From a checkpoint of a small mixture-of-experts model trained on Wikipedia.
Experts: 8 picks a token, a sigmoid router.
Training: a variant of SOAP for the experts, 286M tokens, 4371 steps.
Below are experts of layer 6 (counted from 0) of a mixture-of-experts language model. Rows are named router (the router's row for the expert), gate (a neuron's input weights, with its number), up (a neuron's input weights, with its number) and show model dimensions 128-255. Each number is 128 + 24 x the weight over its row's rms, rounded and kept within 0 to 255. Numbers have three digits each.
After each expert's rows: a language model's description of what the expert responds to; "mostly gets" lists some tokens that are sent to it at least half of the time. This comes from a sample of Wikipedia text that the model never trained on.

# expert 9
router:161125150111084088129129156116081081138176164157080122115130118098154134127126129113130133129118102124122128161100139099138123111103104138138102143098164131147158099077110090139106126105148121134130155144155113123115119113138152080082146130108126135114122147095107142131128141113176071132085107144113139107112132111143159139131107127130100112120115144101140139120106095135077133148102
gate0:148155158155128103093147139133096143109164143153133155117128172110113196068163140172107134107111160109191122103122098100116147136135102121089121154116117118095073149154115167137086130109119119132092131148108147150111119096156142141123144138133094127111145153149121124115153157105113171098142098114087124120110145115162151098146148162101105072125125071060168084120111120123111115105089
up0:140155172132098098114154152113127119132122112130121112179118181153184124107121163170116125135104141117123132108118106143140103113158108088111166110104123128147097188127127141153140129123126082096128124158128159153145117141156135165149164132110142149138113134150143158144122157114130193110133085149081126104149101104138140144158141181095157111147080095105127106135115120116063123120113
gate1:126139125079126140134112131108110110136128116121075110110144070161148114163090142147142123166144113162129116101124137098160135130134102123122148116161114125163131137169157121083137107151174127177128102147137120107140147134111103097123128154073175103122125166129115136168149145160100070156108163140118160134150126098138133138133110117137110142114131104119132145098143147119141141138128
up1:135120121146144105131097145138125131119117139141123137147108112104132124112117091118117118173095164083084113085186098178136115118117149116133150093119149128100086076091147133130123104107158151093107156167095114143102153140104145106145101124136142138154145062126107159141125134119128156104140166139131120131086157153137169130162177093095121115148132121112094148125164141126114134132117
gate2:103153136132102093126155138135142138153134165159128120184106122083145138132111134141153161167159140151128105147126144175154107134129136163145078141118134104153129121128160077084095130114166152128118122152167137146124123119114112106133093104100148132138117150109142158150134132118132082152111135141126061101154125093123106140121174133127157110135124152108146097107120093150090168110104
up2:143104128128114109104148099087125172139117147164146109126103146098156113135152138149115131151149120147141144147137122129139108125148119137137076171101109089158094138119128131094114102131174101112166130125142114127129139138121129098111126144128129105143121185149124134115152137160118093135148149134085087117141128134144096160140168129091133136128103129121122120135128108153090142112115
Description: Stats units and results. Tokens in sports and stats tables and prose such as per, Won, Goals, signed differences like +23, dashes and blank cells.
mostly gets: " per", " ", " 0", " Won", " 2024,", " cont"

# expert 56
router:121163170131086093111165156114128132170117153091119136118141147110180160120122126134183134127128129097140136162073129088100104127145156180130090100122131148147132152130175157118130130074093135126081152140133135117146113091101122091103139106132097085073093152186095136099131131136128122151121115149161122130143133100133144101138109128156186135140161149068143158154129144140147118134081
gate0:129124176143109149142068132149091165132141127109134136116115109103173137195132148117144151105122118119116125110099148132140101140119143120167112108117121119132149119131157109130122123094131106179118122084092159110154119144074129125105115135149109115163107172118151120126120144156162128134129143124113137130136155139118107090089120126138113112145152146072145144129137125156103130162092
up0:089127163107099151086115106152122166130145121099146093070117119090153121166158152120135126098144128120133151152123148168097120106111116143150083134123130140118164101151139088136134134107101101160102130132120107113131132100071135111137128145145111131126140177128123129084108142135111138138138168105130142176138134064109128099131107135150111073154090140091134130115140141135120099155093
gate1:098161134155152104143148124106119157112098172136128140112107113101152116122142148145160118125167145123152114102156159147124101127092128110102108111085110136104141137136122083108130120155107170128082117111133145149129101138113125067153126125111113118141165199168117121150109152110133156165118117131129133140110123119111087144140134142112160154125143076148127102136126175162165110126117
up1:122098126143098151087126129145155103130146184130097138142151124136135146115135154160073136110084109114123156129136104135153171145162127114130123106165156126119123119115123152140071097120124147126133135119144122102148101089137118121125152167135108137115113087074125169179126116106113120088141132134132137093123173148150131135148161110116073101103149161134106163144163107121128134113117
gate2:112126128176112186157123134111146168084107112118082138162170108130139097131114139104168121129136116149107083124119131164129174118111103140108145166153140158091134108096162097107131103103112155175109172115144100129134121104097146122128116112169117102141077139107139153124156145114134149086095166145087117158112139133134140150136146113125110109137149139142084152153150138098149128103114
up2:132084141122109137147153157132138150084112135090117131142133119144116167099100131178148125124140164164119063127131164137110077143139133099111119144103131146087122127155136139109134149078136125145117146122157125131064098096108103136126145132165106115130118087164172118115128120113171134088091101116112145170129146084107120104126107132148082124124148110138116199108133112126142095151125
Description: Main-clause verbs. Main verbs right after a sentence subject, especially was, is, had in place and demographic descriptions, e.g. "Linwood had".
mostly gets: " was", " is", " are", " it", " which", " were"

# expert 19
router:088136126142111116129156124126094106136126117137115119129179135133107090111153161120145137158147086117063144131061106111132148121103153155146156118135128124127159124115143148119103132108131160115118168146124103144126155118123151114161128111115085180086087120094113142095129149121123192118139110129112168090106105108112093103145109135137152134135163155112112146140101102111127143111116
gate0:120135130146108087142108124141113127139100092162117149146167115122158120119132133154113145125152104166124150116127078156133086131174095142105110107111140068125111084163144122168143129149093118095124130122131077121121173123114132140165127129106108132136061114121162142140078142158151150131143099123142142116147160143117149115155139081119167119118110131082127125155145140116088131140117
up0:162103141139125140147129132126103140145159134145137140151157135094150104100133165128156089132120121108158160099135117122157116127117123135129152173165143114059143121101105078075154115151166173088130097120129116170163129102133105178123161145130119114105145130047133177140139123120114144140144145130174154130144113172119128076088121164131170075094131122135119159146169140098129117100142
gate1:118126102132157115143101149115132129117109116133077115149124134125111127136116112133118120144137138094114136176154102122124131140144112156099121141147090177155160125070112095135130142154115080068176141104212156148139144155108147100141091126139100089097095143138111156130127157089155129147111104126131136110110141178114120175113098093121157131148101138198118169096184128119148138112146
up1:079107138170150109142157147095154140139111144132176124075142121122114169105111136157131101118103120121143155101117147128150109142135139103130132079113161087154135128125130116136134127120165169153086110145070122153095112172108137146107139160090137127126135123147125148137136111107131145111102131092173110110083114108150135143117147099162079117158134113088145118154099121114125108155138
gate2:105125123131128104084132096129118110130147113159126112099101110153138098144151178084159186100170132137125168126108123123069169105162101162130130099132124152112123164122120101111155111127117116086104120135129137097161139137119059100114110109161107176118102107112153112154113143148103150146125089178121086102094120114111150118108120093143134110108145159136144118095097134070150146093140
up2:115178088143160103110154172092088149120126157188114129162108094140132145186156144102100142108116140108130117113140150146145106159159124101125127144127100130153121134136137109147150120101113107105132118168116135129138157139110134157120100095133093153138077150124132128137110087184117118137118144139125091121111116096150152108153103143089138148136157079133109119137112140090113120151099
Description: Word-ending suffix pieces. Final pieces of words ending in silent-e suffixes such as -ade, -ive, -ine, -ile, -se, as in inadequate, intense, Five; also and.
mostly gets: "ine", "ive", "ile", "se", "ve", "ne"

# expert 7
router:178143142125124078128202176101132126107121123101133098109137111147099081141141157110151115150132124109096129129120120119109135138117145149157122142136130158135145126140168124130126133120122122143153116148160085108141115114113105147093148131084128124139099141158088113095131156097151129105116121154092109113116106105135145184146110117136168077123107155116153136137118106165128103124084
gate0:123152118114121118112142117074137117116141129126122091120122097118135152118130114155154077136129128109111135138115149150156126128094140156154121163109121112075151148124136135139134105148078115090119119132131117087139171122093133127151155095091129155135143148160156142117134111125130190126102141176151168161152130151134118129142119135133167145138092129107149146175094127112158117129128
up0:121088111120148129167080127148155129075159159160124133141098112131129116123077115126110138163148156147106104173120151184155109102140141128133091136123121140158118125126156140131164126112097149161135125156109159134119128106094175161100119125157172120133141131151123145119120158136123117159153145141133097094126138148140130102106096089143132126109090088117140138100138127149112154101159
gate1:140140111122121097129146138137121098109153131134101095132171173119171159172119149105104144127100065119153128141095185154161169109144137159173154147131160116138095141113114132155068093125093119086141124127103117093115102087142139149135182097125149153128163153130128093117159166152115108167150145111145152116139136088109138103130101147120153132154093127130151115139086143096128142118108
up1:108148171144134163125103154083124106186077116167131149124142103099112113112145134110139105126169134129143153110150086130134131153139127130135085091121148122140119108123098145106108128099151142150113134164152152164114111146141167200140132139088142134131121114110102115148134143154156135098140172146114091169112092117110100147088098159125092104108111137139147154120179112118141139074141
gate2:129130155090148168126141127110111104100146110151096100181122163144136136136120123127107108145127122124136113148096117136143100177153110181098130143155121122100108113111141107144127125137112113116099151099131128150169148099137138147129126094148163112149122153119125134125134132076079116127113089123132127103099184147171131108119146118123102109135157149142099112076148088128113124121100
up2:114156150134128142118173115150118137104106157104149116134116094108074133165125167126152118074125164081081129134124137133159102161123119149120108116119125111132155132160173107119129140149106125166139121125128129109133148123099157141158104157098131103183095183155133103111118099124132148125126127153118097152134169136141111106109121125108138110129137170189163130149104100128137120115133
Description: Capitalized name starts. First piece of a capitalized proper name or word after the or of, such as Los, Wal(mart), Des(pina), The(ophylact), Chev(y).
mostly gets: " Ad", " En", " Cal", " El", " Sy", " O"

# expert 4
router:124129128141092108173126147110074130149152147125154126108108135130155119103152148118118156126121077137128087187133135109133131117101128146116131096137139155173138123067146132149125123100140111126135130168090118124118160109089127096133144125139134118084113171113107163108098144108126132156123105168120132126144096114136097126123129086112112122103127146131118176138119127155078104109123
gate0:116111125138106095148093121132074100138160146134140126106090121124145155127115108134129139098144100133130146164108127136143110123191115127133110124158124144161112103158099115137117133070083134153141110119107057175130128153124121126105105108160170107137137102124119139136110153125148118132127109095140141118154122163144157095146096115156117087087138110091144163111122130127118124118090
up0:120103125128111120180113125113122147098139109109113109138123096120151120127125099147142153131142120130112108087120158151127128165141123051114134080201098123154132111199137098106153128104147096157136098156156082157122150143112056156119107132144148108133127113141108161098113096140098139094124136114124078132121109145129162158129130134139145128138132126160177097085123171130143107100122
gate1:132097112118072097120106123124106124127128101143134105112075148114137083114118132152134144089120144162141074188137148121141149161111117134121137130133146147127068117088155143127151144138174123119136067124145113151104144105088181112153142152166114109164092135101096176132126147121140105131130092114122117122161152138162125103137168090116123122141122139153106145145110113164108125174152
up1:123110107146097113109166103083144136079134136090147117120112154147114129122141063113145134140108141163125120148154166142124152133129147145164109097126147134089115112137122120119119133149108122121134150101152093118133118169183123154123137129121099160142111131166149143111139155099113126156126119111106091115179142183155104118119119127126132141125133149114113114111090121139158171124146
gate2:078158126137128124111077200140112182146150158100112101119119102133117170104137137096152138101094093119128072157160124092141170166095106146176114136124129129160154087084143142131121151126119102133103117121083129096126142115131113101167117108150139127106141113118076160111107138119117133125157128148091121184142099089115121143131125117104152129161099145144146154150124132160155085105117
up2:161122119141109131136189065116170098128072107167120151144162121136137109135121123170097127141127201140141187096100127153112096131181155105078153129141151125107105135155130085113123101150126135111134135151158162131126120132153144163080123139129119131144099158171171083129148108132137118127071129130183126050096144153125153112127120167137095123100149115157107099102127112114098159155144
Description: Table numbers and cells. Numbers and short labels in table cells and results lists, such as scores, ranks, vote counts, and football positions like MF, DF.
mostly gets: " MF", "|---|---|", "|---|---|---|", " FW", " ", " DF"

# expert 50
router:125155165126079097102157140092108137158139159093129157126148133101155160122124154132181160130122113090128147185100116080099112133171166165124067087153131134136150141125134135135125134084097137111081130127153149131130103090081152130101135097138098088086085128150110150095128109133130118154138121134152145107132112107122157082149122116129185133124163140079150179146143140148124128102084
gate0:083143149132123121108106152127121121152110152148107111140143137153120108144108140170106128106165119167114141131122126108139140099090150136135097142114090128137168124136110113112073103125091135097129100124116124105120166113098183141131174101128141170162136146126110144130108141090107131173121152112089169130117180126114100101129099178121129146113123122129117148119119162132102103085138
up0:169127092135138119153170117130135134132137119112154140097137119089117134127141113083160106134130147116124127134159125149139101152161114099100155113125195094118071115101182147190154130115154136133121156109127135107108110144140127112116075138107170127110127120148149121130128106120131112089101157175143098119132096098140168125156154110127124097137169131148130119160134111104137126141133
gate1:140153113084123123110156118151118126123122103131104139066086169085105115102086119129096115113152109161140110131142162144148151164146122132166122121149147110098123112107141135112130122083111101130079162160168119122121163129130093091104150112151145147122091164135139108091129131107164104158133144107091120115158127098141141126119164121112111118161151139141117125133079102099157156167106
up1:152152093092145142132134088139165140151146112128093121118108112108122161143117171158102124153103129135066112148093133126147157120170141115129138089141118133147097150105116133158088137099149160089088208138109116085146151127115142088125124131149129136129113125168145137151139143144157131163107168145109098116150120168139145119118145096131123110138129106122128160155091069141106125125128
gate2:134164122160119132090140165120124170118161158161151147147100086148139097140132140086111142086126072156149122135145053102124151146159147114127153115122130142146109155136115113097100148130099107200114105189114121153116117152101145139135144105136123170159076102145129134139175098106119131170128106079099151117151127100155148128157104101116121107175127148143125139123100108103159164099150
up2:167132136128123105097103118129103158127124176127102136132082107155103167106144141081097161136146060140133175135119073089127102107163130118133112095142132134164118165131135131102110090122130110183101106153079090110131146138129148140149148135134125139126111105165101158126146124178142084121170105136139166170142140133140160122131178103164105131132122168116115108140097133102149134135140
Description: Verbs after subjects. Auxiliaries, pronouns and connectives in running prose, e.g. was, is, it, which, that, but, and adverbs like later.
mostly gets: " was", " is", " are", " it", " which", " were"

# expert 13
router:145144143121115082132163170097157131096131149112157099087140107115104098118161173101183142143116138103094128133149130104119155122117148154144129138142124145110137112107140108140133125112148129140132096152160118099113118115111141137110150127092106071124115136146085112124116150102145118125120125181089091112093088127122129161125112101109130076099125165148153142120123111183130132112113
gate0:124087124176120116118112093114140124093150122081150107118120123109129117130154143084113152162126137111073116168155140115114134115144107127095126100112118150113167098134168101146143119157134111107109096166157112145120143128088085113141129127125119079157141119151124152166153146070136122139129112146083078140114135116102080153122105113175117109133115160136130156141084127130163106161101
up0:143127147162133131098126134132109135150128145125110132189139132165131150124131095129170138136100097111173128122100141117128114169085121157143172117144127146128145142122107147093171112152151132115142118079152104126184120171146148132112135112161122126113137114088161128123134135114136095119168102098154121104118099125132112130147154145151136146123139109107153136119154127102165135127164
gate1:115148111141099111116152099106094141104169144086140109125136144110095124090129120131157136107133167123125092150146087123099138111141094098171111149157134110160165118144142128098185133115111148110161123133160124097093170169088120116089078142102140085120125113155082085159140119120118149158085139155141114123074136159114166092153151150189145166129103170142127177131133114118159129145140
up1:125132114120098105109120076113124150148159152100167107115138140094098099118120091089170114113146143139123113095139105126115135136150114142154142123180100094157140121140142133098149110113150159097158118115149151102095158152090077142128126152106144085110123121144132121170153137122092122114120133146127121137110120142100166113111145131166108127118176164153144140103134136124139125122178
gate2:161123100126138123105117102084105157079161117131115094188133108125130113113140143167164098120126137062133108134086114107082118133093104192115140143124097140157168122132139103102119116133132152128143143131146102127131146163142095184132115138121133118111070110133145133145106158105186141159123089138121136122107102143109124106096103123135142129165139061137157113149144084130175202129127
up2:062100149146128113127160153118103139159135093124153101124149121155109184160133091131147130112112154120151140120176128108102159108141096084112150117131146137102116121136153099116148124096139151178111094147152136112118103159153093151110126104150104113170145129128102138127149098151133129162159115161079106125084135149139134119122116110175117181158111118115099127109118134147125144125131
Description: Word-initial name pieces. Opening piece of names and ordinary words in lists and tables, such as Cal State, Amb(akkaattu), am(ateurs), Chart, earli(er).
mostly gets: " ind", " ag", " En", " My", " Cal", " Per"

# expert 26
router:118159187139122073119146141141120101115156138124107126103131134120127104114155151125110108126138144125128116159101141118122161127080130169112103131139139147148164100086134125141101141110075157152132135132092101164156154123093125094092144137079152090114125109135105105128133195076175100148105083154141113127100121137145165157157111077125145147123114148087147157091095126107116155131139
gate0:123133125125120092136192116155105137137152100117178111139144140108141132100117109130106131080128123135123143134115082132148131128123148148104094104113104093130103143121133175146081127101141108100113093104091096108127129119095115093123124171113126138082137121177134131158136141110121128128117109118129122113137117119129137137127091106133139143114115126112112129143152119111068116120128
up0:141128138145122158139124133099130115133105124100137133118128107120111114165137162088159114161096156134136112115147105143121118108157099131134169119120118164110146114085102109139133119126115123104132077143144108101124108097104134157114130135136145140175150140169100137123164075112119172117134137167139122099119141145155107107100134173099115125103119150144142147154093155151123130109164
gate1:108140094134143083147101163151136079156140142138138121165119125149149157092104119149132143082104114135126163145095117153163142163119140160113127116131071166157152140122123122130128112105112122114147123171067110157156153120137110112099148091159137125121111136168121134131110169129148158152123112130176159122073103097146171126159168122152148112095119126103184119100119186127107126136124
up1:137126089156193131076064158093144130111159127130113121143130133138136125126082137104127156150145132092117116109108119121132109136121120148096104139134078158143124100124144140162128101113137122136140131170110120128117140128099108147144111163112117062063096124130130153152102090149129184148127128135136166150104123162150102168133166125164122094142140131139131109104120100084140115096136
gate2:100097127169137090092119104121140118137193102114129112119111123126184140125147129166130110136132126123155127116119139166115103140156118140087109136106108098126158132106146107109082122098097127165105149108123128138141159125083130074142130125145106137128129121134123146101111143098116115155098134085146132109128146116143170078142079130134144135107108125128134149146151120107144163191145
up2:160112121118117149179166109134106146121125120143127144128151116148115172109154127111132148101115169095140118117170131128168128107120097142137120156134124121122125074136138166163156154157162129104112139123102148100129140102110093148123107158134112097136162141107146132117146117133116131098103111167129093110159132100106118109114170163088082101136129125132132109134115180171130116108124
Description: Units, formulas, symbols. Measurement units, math and chemistry markup, and symbols after numbers or parentheses, e.g. °, mm, ft, _{, mol, c.
mostly gets: "°", "_{", "′", " ft", " mm", " (F"

# expert 5
router:121123167163094098140143150172075108141120125131124140103098115111133076137141122127145154144123092148117113169128118096096129099114150157083127127096114137144126115093103108100134087104110176142146199134150097101148137077127113112117106115093123098100106142124111147103089145119151108074112121145142134140134116127122160129118099146129129145091143170133109147134172120113117137159119
gate0:110127096147099089094072162113151112134173142155139119105102084142106117133134114168101169162125085137139125104110171095111138129140120124132132120118123081144101177157138153105131142102094116144108120147135140131124120111114146108121148102128153101125110165122156117169113110093103138164138128133130138154176096123128142115096123173148165143084173157132137110145135117134151126136132
up0:137117127124117096146127136094153172135187134125126149123061099139125080094126108147104195115137088130124136117141138114111141133160164171140104138124078134117143107138141139104106146107108095151157156153128148147130125110114111115102134103116166119068092139118096108111117140133072107129138128129167131139156118128154127148127146159176113106124153140164138122139141128127115138123144
gate1:159125142107118112147143116120094116126134113174154127111159173122136095147144103149096121131146121107133156145127121106122141131121147156106161114119114178118107118170148116145126116183137115147130146133137143154169100066098104145139131156139142147140101083099131132140136161129136108144122081114147153153123076084134148154120149154110164154120161200109101119116149157094093128130145
up1:131156090123100132077128115113135131140126164127096152122147140156111143082073179105160139137099137115115098105113153163153138117154093111133114120153143106104144163082154125160103166106129144120101118142093120111074134175138116095101132110149118125117135138116123093104117087130161175113120143106106144099126133145121131099134122092166095127147113084103136141129105092166132106132144
gate2:131152133146140090123119108148137133175128125107134108105135134117168139103152104138131132146121143109130117140097133137107117114086148123173148146148080107138128141106128152133079159125165184138079141128143133122109045142139132110134176163126128118130135127120154141151126121131115146108139155168144146121123119089164128152129124142136127083122128134146140141119108128119102136150106
up2:122123102135108111134081102169123111146116104091153094168116070119159127102168122141153129079110115148120136133103144097101128119104134119133127152152075132108122122106139104071141137113161152101133116103131119094125117118086107125129122151125154111172088114108122134127107176111131094153168176141142129166159109124118134132129091126182132132105138091167126114138134125094090128122133
Description: Table filler and fragments. Empty table cells, line breaks ending table rows, and numbers after pipes, plus mid-word pieces such as ic in handicapped, picnicking, iconic.
mostly gets: "ic", " ", "American", " 0", " 100.00%", ".4)"

# expert 51
router:126171144132087103086150132100120143156143149112125142123152137088175149132113169148178131137143110082154133191080107093115113140134158154110090103142139138150138146115148158120120144092106125121077165130141137120132103098094119103090133097130095109079085140155118144093141128155123132157130132144156129116125128097111130117155138122141181136136183143071156167153128139134148144104076
gate0:161150137137088109146106106133112086120131109084140117133137120143090158111120143111174124093135109150156148104099142119077107082074085147110150116136118108127105170136124136122111166094156085141134112138144114113115149143106128110135153123126143156073082127119129139109159094132129127123130156155126154139141121172161124157106136157145166123177134147085149093105133112107153147159146
up0:119138107144102156111120130112147139148116096123137114116132115156159115109126134144094136139141142103094137148184143103173145136173140096137122140136121092103124152109097116144154158158146141100156181153076195122132145105130123127131121149157172119173130130148090114181072158169136142144173135111167148076117155110106147140118109124114144122162148114102133098125125147109140132106116
gate1:086127128090136114120109133132145122158137120116171115122093119172170104114083152096105129120111162098109142100111143154098156142113124133134090082114147140118076122124098162150121126075105126099088074086146118113130083149137128151166157133150129138154094165161161123127140145159112152103095087101084129182132126135134137128154092130168113159107136138099137132101123084156142100112137
up1:097138100138108105123153121119134120136140119165147106139088156136148106085127155091143136149135155076112103135165131113129117114089140116162080123118093133136114133147138159156104153124134140117138105111115114104127105084131150152115169120143115089138117152139139115095110132155072103127098125142069131182130155144102072107130067116130106149087139140178130101091164142196152140090119
gate2:120164099092089083143143172105127119160140138090118112124169138107105171079101127118098148112130072171102140152126141111164119139120130102109063139114131094116088152125101155109113132114101122152113114105116123089149175122142130114178146123139117124088111137104117113166151161137122147094140120150097181125153154114151103112133121165128139150125130102090066149120150146120137139138144
up2:120153141106101091155110111126110190159097073125114111116126121147118129098114092127123113106166095104105087145154141132145104112131120132121153132123160142128121091168115140164138120134151131097147148152093114158118105137092159118070128145080054144132154130142136117123132115155116124099135095122128124163129124111107126109139146144132133140124148114123121088103085163132107115107129
Description: Verbs and function words. Mid-sentence function words after a subject or clause start: was, is, as, that, which, has, he, it, also.
mostly gets: " was", " is", " are", " it", " which", " he"

# expert 3
router:167137171152133098153152171107110085132122104136148101091144101133128120122137151123137117128124063099138126151115098112111142133132149129121098141121133167119154130107135110166140129134130132133151125183143143121121099124086129095098126192095135119115096140140115148098135153097163135087113090156104145124102094108133133181136129112104154133110118156109137156117133127149094104140115
gate0:159150143171157111154082141124121113125122150156109152152160117116171145099119122186116100118127140109131162153146148135143111108105126093164115095099147108189122174137091143135128159115151144105120128138155179146091118139145116110170110126159115147098101131131141146123114144144139103146095112137163117120156139075148115152085118112108162138156116161125140150122104086143095084173119
up0:122120103163120111152210107161109135122141111106110085152154111164138071083114132105102120107137161146141111145103131116139142118128129072158109177078121106201174134117164112151159113110171167113094139119137154167139151102166104153131134146125144158114116131133120148126125117108128131159129110141125120137092168140130106110138112109139125118131126094126143133146132163137193113117112
gate1:140108094173135126129088147120161123131113111108138130120110134142121113130077138113138116125134101124126148139122119084198110152117116161134099138159118113174140120159115119131087100124105110160137128140111103120123185110114162079117134169113158175141150119142087096139117128091144137093124100106113120146078133098161124125145163134179170151096137128102145114086147130150126132112146
up1:108149122133125125137142137107091142095137155115105135138120135117129155132134093138136157110090143150152112131168118171065113134133142103115159106155132125105087148120153137172177157102136130138093131126129130146139121148140095153131122099141100077126120116107145173110142155152081119141134099132101147128199143140052141124088140062116099128136079123125085135142143153101125117154109
gate2:122106142157172116125088132149126108171134124154154085090101096137165153144087118155164163139117127124165114104149084126156191155140094094146157113136136086118164117103164145153170113124132143092103096145137153084093120150157125101106120159083149088104127163166107101122145138144137130119173098119122127149141133116133152120157142143118114139110109175117112167136165115127150094138159
up2:139112161070079109141123082153118144101106155091079159155154193133117148145136119084123108093149111143115125122139179086139085141167130123101112132132119121159118130128101123104132137134101115149171101098144149130118161111142148152141089115137112129146152096091137099137159159138078145139141153120121153150125106092144119121131141115108153147119112105149118139156130118102122128153057
Description: Table cell openings. First token of a table or list cell right after a pipe or colon: blank cells, scores, squad positions like MF, DF, FW, name pieces like Car-, Cop-.
mostly gets: " ", " MF", " DF", " FW", " Tob", " Mid"

# expert 16
router:118160153132082089138133107138132080132141143115122113130137137105125092107196116153153110151124109104085118117128103098172130147142158143103104161138123143153145105111115155133119115099130135108166162139108131134174170115130114130158135156119162113097104129094097123150129146090120125114149084124143137145100126116132162104141107088123119095133114152124162132148116101139124136110097
gate0:170137100111135095104155084132107131165149092130131135155105096103133130138145109119143136110139122166160149104141118117145083147131113183144098131089107128172137129113133141111114134096106178133113134125167149120158136084133115119169116162124141142135112144116139132137160166118097138159107105145165132119145127113143161149104173108158128145173115138086130103144153130149099107098125
up0:139105126120095132134098124123080145112126116117134138158095144149167126135092153139127132122140149179123123191128099141092150100122085103126108131144132182145189114141160166164156115144107130151099098101122143134111134130093126151116133118149095084158146116114113143148147067107113112177109173083164181118157110149107123100099099128127095190120166120088153114157148153102172123118119
gate1:109133112100143124131165125188163108158143130135139166097116055128117081134140128104133165118112139091101127134123130146117147165148142115100096100143099104113152156130105125114141105138149104122095148095110092085146161137114171123132143154136124164156085126126118121138118100132117147106164141133157119137129104102097111128114174087145170123143128144137151144097090164142125132117115
up1:155141106130135123141135113156150080110131149095146122106099104111069120091149118125114151084135160136077083113137144136117145179139119127126117100139111148160149173120102138134102126112115063097119121125124100134127145127110140150141142172163152106116122061137116124146091091156153137107066110108125144135161095106140102157132100106147115107106151163103144172120099148148139146094094
gate2:104150154113130085123089124142188138109123126149124132137104145126135159127142158138144162096101172072104174141098150147107110116152125168115125127125137093118146122086139088120111106135114100142130134141129114103144173090104102132159116118102139114099125129119078139150161166094126106105150090119154142096155140165120078124142171118126122157143106154127129136109147095108134087137109
up2:113187156128141122114121105110129096151129164070146109129137129106130150119130139151137133106178174145149198137155131121104151144133117140141110115093171153155159118120118160096128120135151151106154075157127116100166159112098086154152157134096101129109160145142122126157097135120143139094113133137114148125120118151142131132117085117116088140106113119088089123134120153114129149133103
Description: Place-name word endings. Final pieces of place and proper names, often carrying a comma, such as Livingston, County, ville, and units like ft) or mm.
mostly gets: "ale", " County,", "o,", "a,", " mm", " City,"

# expert 23
router:118155152206117084148161157162116119140117157132109102125119126139113063143155154120158106144141138135123127163123124149121131163115154163116099102123147155138160143083145095160100139124126146145129163144128090152138165113114112119089162121091150118109110118184102076134161151103149113158107139146105112096110092116140176163138115099140168178115115167090153159113114106117128157092113
gate0:085098093181133105151127133167083176150110136131089106143109112148093098133118128136173139138125152152130163152125108132132129158133128156173168132123149103104116144140127098128148162137162157130107161130143137125149149115130119122157153116124126112112103140146108111183134151120135132139130087111134092136162151137120165148128159164149172125120108171157112143124149139145150161128095
up0:149107154149108139094175124146128140131126091148147114151188137132138171128126092107118125178157148115109083117149125074147085171125124098153126103128089133119140144126096156152120118173130148170120133130151061170093102167127148110105135103134126155129137151144163149117115147111161135109143148116128149152096133119145100100101112143131080156067108129140102124117110146143108116126135
gate1:134055157151128165118097084137129105118154140133127109107170120100088159126125117137162102130128161120134135132091140128137076133128107138098143157192116103129132140113104130128113120172087156101105124094148127124106158103124104116115150148113130131092121166161190169112120148135141118084106170156134173136126102165125089099119152152152121143137128129113152112192131118138112126132171
up1:174135162142121107150093121098112124083154085137182130127145093130085111114118099119130130134124077135134168150145156148141158118196128136140103138131086150136129132139098159120166127147131110122186124147102076146113120141127112091129088114141120109102105140131090144123093122172109165123118123122129110145071160103162104156098104124125155083147131121161119094121131154139141095114141
gate2:124152139139083083123133102131127082133159164143096105147134142132155111132129148144083122122119150146096128139117126157145155187127096151105107121123132119129154097088137135143126202116130113120115156104124147147126130087124169118148144140084143094129127110128141127085120177093133072143134090118137086149077117119134150141163119102112127119140130157111149113117117117109142122119112
up2:150116115126168146135131130126107160125145158113143151087120071144097181163134101130126127133132126129157118116130123115107091085116153102178169111145112136106103145169119127101160054120139122127127084135147125121101135148147108163120116189165114151085129144100156153154096096185112165128160143155139136118127124147154111135100196149149112152123126134135127136151130146118151110118128
Description: Capitals inside compounds. Capital letters starting a word or inside a compound or acronym, such as TransLink, AfricaRail, TAH, PubChem, SR 99.
mostly gets: "D", "R", " (C", "H", " (A", " (M"

# expert 27
router:104088135132105110119144129106129145142119099127108129122128130139093073116148127159149134168133117135070108091125131093091124143130143153165132141120140145125206093077112124118129104114131122100168134140140131126159110130137113138157141143108105158101120135055106136089110145082142162113120134125105172126148098107098115106119114144152111127145165146115162143115100113110101104086103
gate0:112153131170143136088090125135110112140143123107146143138147089128119114119111137109142153144105114100096192137113124126142139098143127158182183110137148089136167115139181155142127145125090180120105155176111117124125122135119147148140121163127116150083099136111159100121116164112111183141116130123157095084131093131125142109141131116151146134159113121144138090143123083152135118165127
up0:172087112128110106149098103181109168131136140152106176170086095159139109107137138154108111099098155133119102139125117142105134116124132126110101144119116151129098116148166091105079111117138135137137121109123122150109149094125112095077135094149155098169175128112091122159167117113149114144132117121131131113109149133134088101132129146109115110170175143108148171149153197092169106138087
gate1:178126131107101121120119111156090100137125205107131120142143116141174134117127137135191169130110093169113141130128152124084121149135111125132144104190140111141118137102175094146101112176094125136098167124138140083139153111187127150137121116097144130106121119136097178111154150060165108100113126144145120187151146109094128135165102123144106134120179136114117157139161130052143154138152
up1:154120117157119120092127129152154102149153141168133108185165126166131142111141141119137072104131163143138092118131136143151099116129160113109126150123137115120123147146102132149152118101107148121124133096128087143102147100151164143151095120160144161136095147143089136117149118129146141112148130079133108124108118114147105120072158133095140132148167154105090115138094139173082094087139
gate2:139129093083124109117166174138128104135139150133101100161118127169128138119122109123143166151103146137103115122117155088138128126128139168111110139127134115123193113111142090160166114144140133100132125125113142151151134138091153143126118131080121101116112121115115152144119178108118129090161115196122130087162126140105170080146146156114159101148180124130151124105121130120108121120118
up2:127114126127118149119109097146120139115128168155137093167139103167080133120136125124096131131140146137090084114152168096115133100126098128121128127123125138180158092145179150107173107120129147135159148100120081124163111108168122111123162107091164138082148149085137144135163139146157102106111114130122102140176110133122104100128117157157105114082161128142105109137107096108133132113158
Description: Word-final letter endings. Final pieces that end a word, such as le, ine, ne, ure, ice, often in names or French words like gentle-man, eagle, Marylebone.
mostly gets: "ine", "le", "ne", "se", "te", "ile"